Experts of a small language model: vocabulary 6467, 609M tokens.
Below are experts of layer 4 (counted from 0) of a mixture-of-experts language model. Rows are named router (the router's row for the expert) and show model dimensions 0-191. Each number is 500 + 25 x the weight over its row's rms, rounded and kept within 0 to 999. Numbers have three digits each.
Before each expert's rows: "gets" lists some tokens that make up at least twice as much of what it gets as of all text. This comes from a sample of Wikipedia text that the model never trained on. Tokens count by the router's weight.

# expert 18
gets: " the", " The", "The", " United", " World", " New"
router:497491425533522452485436470471540499530518534448472525518496501518516539507454543494504532507536515478514517496499516498536519494469545495466471479527476529538473491478516546527528497483492527509485484465473485506465509506454530506548498541516469529496488498512507485472504489527466508525508556497520526515482462474488456484487488523519494482529488515508463494502507526489498484485506471485496473470522537480509516471526487537457466465472505510547514491458517480489540500507477527449516487480480494509530502513464513471478464499488460513499524508508523480473471482520507488521

# expert 40
gets: ",", "==", " of", ".", " and", " =="
router:496481471538524457492453469469541523515537514463463520529482490493526544529491511503526529490526530505492496494504505505529527505467536529479475462528470527539468454499526540520524486459503523518486492472473479504461486531465526533533483525542461533471475480500519498487516476540477493536501528511527535513496491474481462470478463530499503493524506500531477472489501526485472483465511466464515473492519518482494503468536452535470464461470474500535515496487537493465537478524495514471540465502479503511519468515477506506474459473484497489494537500510525472489466473490512516507

# expert 24
gets: ",", "\n", " and", " h", " 0", "."
router:495479471538528458493454465473542521515536515465461519528481490492528542529491513505527531488529529503491494496504501506528527504467535530477473463528472526537469454496527539521524488456502519517486492471472480502462485529466525530534485522542461534469475481499522496485514474540475493531497526510527536514494490474481461471477461529501505491525506499534477470487501527486475483464509465460516476493519519480492504468537454533470464461471473500534512493485538492467538480523497512470541464499477503513520468516479504505474457476485496489491537499510527472488466472491511514507

# expert 2
gets: "in", "or", "al", "an", "it", "el"
router:507490487561507494516490479468505518534511505439464512498491501479557502514473509513536532499526531507491512496488510469532526507461498520448487468528477548557439474497520541542518523487485506506488469497453470501473506528501527555519500495520465534495447521488506514455516486529494497525522544528515502495481484483476439467487442525505530488500517460522464512497485529492492477501483475513498483461521508473491523480528496518468441481481475525530519510477567490485498514525496516492529482486474507482491501509481495509480489484507492484467531509491517464516461478508528507506

# expert 46
gets: " A", " E", " The", " Re", " Car", " Mar"
router:508499468532502485492452454483513497494507518442462518488507525494533530501457526523519527513534519490518503480521507542546529503477534507472478452528489519515449501502527525520533468473505541514492481465474507501471504496481514531535488525520460511507461476519521492475490470529477501533493531522518513515459471475481456454519487535487504485527500540518461481492513544498498467485482460476504488489504497471494507471510498550462469428462465511528488483487539478494518519512482517455550468486502484521510507505477507479477448506496515524510521524499504477511470459522505530524

# expert 26
gets: " ", " a", "s", ",", ".", " the"
router:495478471539528459491456465470544523514534514464461519527481490494527543529490510503525530490529531503493494494506504506527527505466537529478473461528472526536469454496527540519524486459502520516485492470471481503462486530464525532534484523542461534471475480500522497486515473539477493533501527511530538513494490472481461470476461528500505490523506500535477472488502527485474482464512465462517477492518518481492503470538455530470464460470473502532515495485539491467537481523495513470541463500479505511520468514480504506475459476486496489492537500506525471487464473490514516508

# expert 27
gets: "\n", ",", " for", " He", " c", " to"
router:494480473537528458493454464471542524515535514468462522528481490493527542530491511504528531490528531502493494493505504506528526505466535528479472464528470524536467454495526539520525486459501519516486492471472478503463487529466523532533483521542463534470475481500522496488514474538475493534499525510528538514494489472480461468477460531500506490525507500535474470487500526486478482464512466464516477493519517480491506467537455529470463460470474502534514494486538491466538481524496512469541464498478503512522468514479505507475459476485497491492537499507527471487467472488514514507

# expert 1
gets: " was", " is", " not", " be", " are", " were"
router:485505489541527450487510469461531509524528530480446524543476511478536506532496510531514551495529512515501528501527522503511522494465507483481477449511469515532465465507524518517519489463523504506475489465467480493469467548482502526507470491534474513463483460513519475493497473530489482520503542553527513495503503462478462466487476513529533482525531523512476465483503529482474472470504467458533475479505508473483508484507470580482481468494477495516491502512526480482512497523482508466519480504492466531547477507468521478458484492498502484473508512518501469517455502461525514534

# expert 19
gets: ".", " |", " the", " he", " of", " a"
router:494478472538526458492456465470543524515533514466460520526481489493526543529491512503527529490530533502492495494504504508527528505468536528478474462528472527535467455496526541521523487458503517516487492469472479503461485530467525531533483523542463534467476481500520496487514476538477492533500528511528536514493489473480461470477462530500506490525505500535476469486501526488477483464510466463517474491519518480491504467536454531470465459469475500532515494485539491466537481523497510472542464499481504512521467516478504505475459476485497490492537499509526472487464473490515514507

# expert 21
gets: " from", " |", " a", " S", " ", " r"
router:494479472538527458493455465470542523515533514465461519527480489493527544530490512504527531489532532504492495495505502507528526503468535529478472463528470526535468454497527540519525486459504519518485493471470478503459487530465524529533483523542462535470475480498520495486516475539476493532499529511528536514493488473480462470477463531501506490525507500534477470487500527487476484467511466464516476491519518480493503467536453529470465460469474501530515494484536492467537482525495511470542462497481503514520468514477504507475459474485498490492537500509527471489464473491515515507

# expert 9
gets: ":", " |", "-", ";", "):", " name"
router:501451487562523480516459489475529483516526520472478496527480504504510565504457490529542510498510541490477493515488514538543506519465517496512488463495450520535475460490511522521520511475505511505482493491455466496436493481469503516489488528532460542493476523496534504495506482525470485537499517523517522490487502459509461491496465533493503500495530478508493503503540518457473492481494485467533476526533493493491494492551485524489492463475476506546517492486512486463534496523528536481519474505473478506530479505438523497488481460479498514484535509542550458494477449471505511492

# expert 39
gets: " in", " of", ",", " on", " by", " to"
router:495479471537527459493455465472543523513534513464460521528481490493528541527491511506525530492527530501491495494504503506529527507466535531480474460529469527536469454494526537523524487461502521519487492470472479504460487528465525532531484522542464535469475480500521496486514474543476492533500528512530535517496490470481460469478460528501506493522504499532476469488502524486475483466511464464516478492519521480492509467536455528469466459469473502532514494485539491467537480525493511469541467499478503515521469515475506505475458478483497490491534499509527473488465473488510514507

# expert 25
gets: " |", ")", "-", " m", " in", "19"
router:496478469538525457493455465469543523514532514465460518529481489494525543530490512504527532493528530506492495493504506506528526504470535530478474462525471526538469453497527538519524486460507520518485492471471479502460485531466524533533484523541460536470474481498520496485516473538474493534500527511529536512496490473479461467476460529499505492523507500532475470488500528487476483466511464463516476493519518480493506470537456528470463460472472500533515495484537492468536480526495513469541463498478503515519469513477507507474457477484496491492536497507525472489466473491513514506

# expert 6
gets: " |", " an", " to", " or", " =", "n"
router:495479472541528456493455467470544521514534514464461519527480490494526545529490512504525529490529530505492496495505504505530526503468536530479473462527471527538468455497527539519525485460503521516485493472470478502461486530466525531534484522541462533471474479498522496487516474541476494534500527511527536514495489471481461469478463530500505490523506499534475471487502528487477483465512467463516476491519518481491505469535454532471464460469475500532514495485537492468537480526495513471541463499478503514521468515479507506475457477485497489491536500508526471489466473491514516508

# expert 14
gets: " (", "/", " \"", "–", " /", "\""
router:510481489553528486479497474496574509522519522454469524541478491520508521528478528539535524506510520505494528514472487527535516497454520488503477473489459515528466462508523514509527470465499508493491496469483490505450498480480524532522486508515470539484486465508524500480480475529485480503515515511526554491484485483473501496482469542486495507515517516531482488486511516495478468493486477475513484524511520487489497467515421526494459496474455544540520508498514468461522502520494524494554465507501501515521482529476519496494441473507512487493556501502544485498454471457513557494

# expert 45
gets: " |", "\n", ".", " s", "1", "6"
router:494478471539527456492454464470543522514533515465462519528481490493525542528489512504526531491529531504492494495505503506528527505467534529478473462526471526536467454497526540519524486459504520516485491472472481502460485530465526533534484522541462532470475480497520497484515474538476494533498529512528537514495490473482462469476461529501505491523507500533476471486501526487477484466509465462516476493519519480492504468537453532469464459470474500533514496486540492466537482525496513471542463497479504512520468515477506506475461476485497489492538501507525472487464472491513514507

# expert 5
gets: " 0", " of", " 1", " 6", "a", " 2"
router:495479472538528456493454466471541523514533515467462520529482491495525542529491513505527529490528531503490496495505503505528526507466536532478470463529472527538468454497527538520523486458502521516485490472473478502462486529466524534530485523542463535470475480496522496486516476540474494532497525509528537515497490472481460469476463529501504492524506501533477471490503526487476483466510464463516475493519517481492504468536453532470463461474474498537513496486536492467538481524495514470542464498479503513522469515478505507474457476484498488492539499509526471488466475490513513507

# expert 35
gets: "s", " of", " two", " first", " three", " in"
router:494480471534526454491454463471541522515534515465461518527480486491528542533490512506528528491529531505494496494506502508527526504467534528480475465525469524537467453496527540522527486460502518513486490471472480504461482532469524535532482522541464536470474482499520496489516470536478494535500527511526535515495493475483462468480463529499505492523505502534474473486499529484478480467509468464514472493519518477490506467538453532470465458468474502534512496489537493465534484524496513468540466499481496511524469516479505505477458477482494490491539501514532472483464473488513511508

# expert 20
gets: "ic", "et", "al", "ist", "ical", "id"
router:498501482554513502517459477471517484513522509484477514492461495472555529491474516514540521511521525482481497507541504487540504484450530480490488483511456544534468445502529539510533499470501498510489495491447453494485485527495547554514486528512473532466485530498502495470503482531466480531516528493492550512478474486492467490493476521499517532519504493515477495490490530468478488474522484469506480431515508503494524496533481530469460486472502496521509506504535491459531505536476542468527480499475495491502478504449513499526493461499496513438517507514523460510445482518516535515

# expert 31
gets: ".", " and", " w", " season", " p", "000"
router:495478472538526458492455464470543523515535513466460520528482490495526542529490510503527531492528532504491495493507505508530528504465535530479474461527473526537469454498526540518526485458505520516485493472471481504461485531465524533534484524542462532470475481498522497487516476539475492534498527511529537513494489474482461468477461530501505491522506500532477471489501527488477482466511466464514477493519516481491505469537455530469464460469475498534513493482537493466537481524494514471540465498479504511520467515479506506474459474486499490492537500508525469488466473490515515508

# expert 4
gets: "le", "c", "ro", "re", "p", "ra"
router:503515478531510501485475477492534523493508529473482502528450497527525519517485497527524519501539518500481517499521515529546519524481534539452471503508441542544457470513529515492512478479495502487514493477448488503460475512484528548523470478523468512456498499504489521484481465522479514550507508532506526514478513503488470483483470499498522484518512512531475491473484506482485492473513509493507497487502505474497519487523460561490450456491438528536490508472528463492517482544477513467526475500483496509470495508481497501470499449481481521482545502501545454515452470459544540519

# expert 38
gets: " and", " in", "'s", " as", " his", "\""
router:494480474539529456495457465471543522515533514467461521529483491494526542531492513505528529489529531505492494494508504505528526503468537530480472465526469526537465456496526541520527483460499518517486493472472477502462486531466526529535484522539461533471475481498521497487514473537474494530499527510526537512493490472482459471477461531500505489525507499535474472485503528487478485465509466465518479492520518481490505468537453534469464458470475500533514495487539492467534483527498513472542462498480503512522467515479504504474456477486498490492538503509525471487464471491515515505

# expert 29
gets: " |", ")", " ch", "ers", "00", "es"
router:495479471539528457493457464470542523514534514467463519528482488494526544530489512505527530491531531503492495496505505506529527502467538530477475461526472525534467455495529539519525486459501521519486493473469480501461486530467526529532484523541461534470477480499524496485516474540476493533498526511528538514494491475482462466478461529503506490522506499533475470488502527486478485466510467464517474492519518481492506469536453530472463458470471500532514496486538492468538481525495513470542465498479503512520468515478505506475456476485497489492537499506527472488464472490512514508

# expert 41
gets: ",", "In", " or", " on", " m", " O"
router:494478472539526456493453463469544522514534514465462519528481490494526543529491511504528531490528530503494495495505504506527525504468537529479474462525470527536469454498528540521524485459502519519485493471472477503461486530467526534533484521541461533470474479499520495486515473539475493534499529511529536513495490472481463471477461531500506492525506499533476472486500525487475482463510465464516477492519518480492506468537456529471464460472473500532514494487538493467537480525496512469542464499478502513520469514478506506476459475485495491490536499508526470488467472491513516507

# expert 43
gets: "|", "\n", "-", "\n ", " -", "\n\n"
router:481498481544529475493481472497536527516515522471463500532490510478512572519490530493519513493516524478493513496495518521553515511466522478496496479529470530505482457487550518510528499472524500496485480482447494510478501532466511527562488520495481550487477463490509505483507499527499499516516552501501496478490516471459437494475458526485504505507520476509487488517536513485466509483495475479510490504523520495473525484529458502457458454481479509544518507496523472474562499516494517459544443498485498508498471512473512510475439467518514483502538525499533483483485449495512539503

# expert 10
gets: " ", " |", ";", " s", " L", "=="
router:494481472540527458492455464471544522514535514463461519527482490494525544528491510504526532489530531504493495493505504506529528504466535530477474463528471525538467455496524539518525486459503520518484493471472478504459486531466525530534485523543461532471473480498521495485516475539476493536499526511528535513494490473480462470477460531499506491523507501532478470488501527487477483465509465464517476491519518480492505469536454529469466460469473500533514495484537492467538481526495512468543464500478503512519468515477506506475459475484496490492536501508526472491466473492513514508

# expert 7
gets: " and", ",", " of", "ing", " in", " K"
router:494477471537525458492455465468544522514532514464461518528479489494525544529490512504527531491527529503494496493503503506527525504468537529478473462526471525535468453497527538519524486458503520518485492471473479501460485531466525532531484523541461534470473480499520495486515474539476493534500527512527535513494490473480462468476461531500505490524506499533474470488500526487475483464512464466515475492518519479493506469537455528470462459470472501532515495486537492467537480525494512470542463499479504514519470514477507506473458475485496491491537498506527471489465472491511514508

# expert 0
gets: ",", ")", " b", " and", "),", " years"
router:495479472539527458491455464468542522514535512465461518527482489495526542528491511505525530491526532503494494494505504507530527506466536529476474461528471525538467455495527539519524485460502521518484490472472480503460487530467526532533486523542464533469473481499523497486515474539476493533501526512527534511495489474482462470476461529501506492523506499535477470489503526487476482466510463465517475492518520482490507470536454532470465459468476501532513493485537492465538480526493512471542463499477504513520468513477505505474457477485496488491538501507526468489465472491512515507

# expert 13
gets: " 1", " 18", " 4", " 3", " 6", " 2"
router:479478479585502463498473462470532506512534504453469495539503464496524543517462533489544553503509533503502532505487503488519526517473526541502502461523466514515473477496523533509530504466497519515484486450486497507460504528470522539549481511518473529491473467518521504482501479538472506517509513518520556513482493468484487481473475508507502493519503520530474455498504530499499488487495457463516470484503511503486526446516487529473464454473464494532506495485517480462530503536499526461539482489484502519533493524473480500507458456523501501513555496491512480476475486512501483502

# expert 36
gets: " |", ",", ".", " a", " on", "\""
router:494479472537525456493454464471543522514534516465462522528483489494525543529489510504528530488529530504492495496506504505529527505465536530478473460529470526536468456500530540519524487458505520519485492471472479503459485528468526532532484523541464535470474480494521494485516475540474493533499528511528536514494490473482461470477462530501505490524506499535477472485502525486477481465509467462516475492519517481492503468535453529469463461473473497533512495486540492467538482522495512470541464498480500511521469514478502507475457474482496487492537500508526471489466472490512515506

# expert 12
gets: " |", "|", " d", ",", " to", " \""
router:494481472538527456495455467468541521514534515465460521528482490493526543529490512503525530491531531504489495493504505506533527503467535530480475461525469524538468455496528539520524487460501523517486491472471477505460485531467525532531484522540464533470476480497522496487514476539475496533500528510527537515494489471481457469476461530501506489523508500532477470485501526484477482464512466465518474491519519481491506467534451528470467461470475501532514493487538491469538480526497512471543463497479503512521466514476507507476458476485497489491536500508525473488467472490514516508

# expert 30
gets: ".", " on", ",", " was", "ia", " to"
router:493479471537527458492454465468543522514535514465462520529482490494527545530491513504527530490528529505493495491504503505526525505467535530477473463527472525537468454497527539519522484459500521518485492472471477502461485529467526533532482523542463531470473481499521498487515475538476492535500527511526537513497491473481462472476460528502503491522507499534475471486501527488477484464511463463517476493519518479492505468538454529471465459471472501532514495484539492467535480526497511469542464499478501513522469516480507505476457477483497491492537500508526471489465472490514513508

# expert 34
gets: "ing", "ation", "ion", "ary", "age", "ment"
router:498494475538518499518472448478533527511533515469469511524489481521557543508493536492501534496520537476499500490519529523535514497466524568505495481516465532523481452509511533506524501488492519520480491495436462500468477498461531537506493518515462547459477511509513476482487478531493487540503517501532516505494476460487463493493472524493493513518509508534462491489511521459461478490494485470502469463513504466482490483524474538459457496464492509548516489480505470478551508528487513485512466466487476497528471524476536484499484477488506512458528498503530462513452457520521490503

# expert 28
gets: " |", ",", " and", ")", "ed", "=="
router:495479471540527458492454466469543524514534515465461519527482489494528542528489512504526529491528532505492495495505504506529528504466537529479473462528470526536468455497528538520525485458503520517485491471472479503461485530466525531533484523543461533470476481500519496487516472540477494533499527510529535515494491472483461468477461529501506492524507499533476470488501527485476482465510467461516474491519518480492505470537455527470465460469472500533515495486537491467538480523494512470541464499480502512520468515479504506475458477485496489491537498507526472488467473489512514508

# expert 33
gets: " as", " with", " that", " after", " which", "ly"
router:468492448527504448506486469463516518529544522471461529530490471502522530531478542494520539507533518490529515493525509519521524480460519534458482478512484526515477462505530524512543487471510511505487477481466463497466500525469513533506484501509468532467464453521518479487504477522493461543501537540532528507499492461485466468459487521539529496521524512523480484485526526452474479480489473470527478466516515498481516487527490548476478454497475518532508491506527478439516492525509518476503469484477483542512491499488513470469485476514494483446514514524512481493475483502513489518

# expert 16
gets: " of", "°", "es", "s", "%", "0"
router:496478471539528456493457466472544523514536514465461521529481491495526546529491512506527530490530530504492493495505503505530525505467535531477470463528470527537469455498526541520525486458504523519487494474472480502460489530464525532532485524543462536471476479496521496483516474540475492532500524512531536514499489474481463469479462529500505493521505501533476471489503526484477482467512465461513473493518516482494504470537454531469466459472474499534514497486537494467538482523493514468539466499479503511520467515479504508477458476487495488492539504509526472488466473492513514507

# expert 42
gets: " |", "\n", " ", "===", " and", " ==="
router:494481472540527458492455464470543524513535515467461521528482490494525543529490512505528530489529530505492495494505505506530527504468534530479474462528470526537467456496525540520525486459504522517486494472469479504461486532466526533533484523541463534471475481498520495487516475540475493534500527510530537513496490473480461469478461530501505490524506499534475470488501528485477484465511467463517476491520519481492504468536455530470464459470474500532514495485538492466538481525496512471543463497479504512520468516477505506476457477485498490493537501509525471490466472490515514507

# expert 23
gets: ".", " in", " and", " of", " at", "h"
router:496481472540526458491455465471545521514537514465462519527483491494526542528490510504527529489528529503495495495505505506530526505469536530477474462528471525539469455497526539521524487458503521518485493472470479503460487529467524532534485525540461533470475480498520496486515474537476492534500526511529536513498489473481463471477460531501505491524505500533478470487501525486475482464508464462516473493519520481493506471538453534469465460471473499531513495487538492467538480524495513468543463500479503512520469514479504505474459477484495490489539498507525470488468473492514515506

# expert 15
gets: ".", "\n", " t", " n", "==", " It"
router:494479470538525457494454466470544521515533513465462519527482490493527543530492512504525529491529530504492495492504504506531525505467537529480472464527469526538467454497525537521525485460504521517485492472472477501462484530465525534533483521542461532470474479499521497486516473539477495532500527510528537512493491473480461469477461530501503490526507500531476471488501527488475483465510466463515473491518517479492506469535453530470465460469475501533514494484538495467538482524496512470544464499479503514521468515476505505474457476485495491491537497509525471489465473490514514508

# expert 47
gets: "k", "a", "o", "z", "en", "i"
router:502486483543519497478473474488527498521523503460465532505485505529544513516475538487516525514503512472486495509508502498541515491469515529472490486520498550541467490505511544524528487496470505530475487466463480507437505483486502572515507487519459512493486510468522503456505475517488489546520541509498539481484491459485435467503490523482488478519513505528455530515483539500474451471477483490530489489503490503508525493550477543464471461463491515537518492486536503487533493542474501465556493486480511492531484498477496512483446485476476520477537486484525487517455495489514515513

# expert 17
gets: " H", " M", " R", " K", " Sh", " J"
router:491479467530519483507465466476524492493493510442445534494489520489539541508473525538525540504525521492503510500519511514540538508478538507465462449531478518534450480499530537509520478488507541521497479462480518499479497508486500532513490524513457496499464489519518502495502483547467496537506525515516494506467476480473456470493498540503507464538508517508465489507480537503501458475474447468509487502507513468493519454510474551472483453482459510515504485502542493463506517522498510459570466488510504522513506516481493509477435491501495518511514512488501484471463476496500533509

# expert 44
gets: "-", "S", "C", "P", "B", "M"
router:498489462565527495492523455484553512512520509459452527504477502496510555514491522493524529506504502487490494512490500530524535503469522503510447473518471538545489483487519516513529479490498517532487481487478498489471479539477536564553493519496434551481474478499498499491493468537474485522537528501509522497477466495463434487486488513510476500527519494526465497510509543494486471490479478490517463508504518470479512474517463525465473496485450495503545492496518486464524512543482508472545468486508507495487505513491485491494473484500483484507545515496538475480477454460514526521

# expert 37
gets: ")", "–", " a", " in", " ", "-"
router:493479471538526459493455464470542524515534514466459519528482489493527543530491511505527528491530529503493496493506504507529527505466536530479472463528471527536468456496527538520524485457501521517485494472471478503460485529466525532533483523542463535470475480498521496486515474540477494535500527512527536514496490472481462471477461529500505491524507500534476471487501527487476484464510466463516476493518517479492506468537455529469464459471475500532513496486537492467537481524495512469542464499479501512521468515479505505474457477483495490491536499509528471488465473491514513507

# expert 32
gets: ",", ".", " an", ";", " H", " of"
router:494478472539527459492456465471544520515534513467461519528482489495527542529491512504526531490530533503492495493505507507528528505465536531478473464527472524538467454496524538520525486460503520518485493471471479503460485530466525533533482523541462531470472480499519495486515475538475493534499526512531537514495488474480462468476461530500504490523506501534475471488501527486477484464510464464517477492519516479493505468538454525472465458469474500533515496485539492467538481526496511469542464498479504513519468514477506506474457479487497491492537501505524469490465472492517514508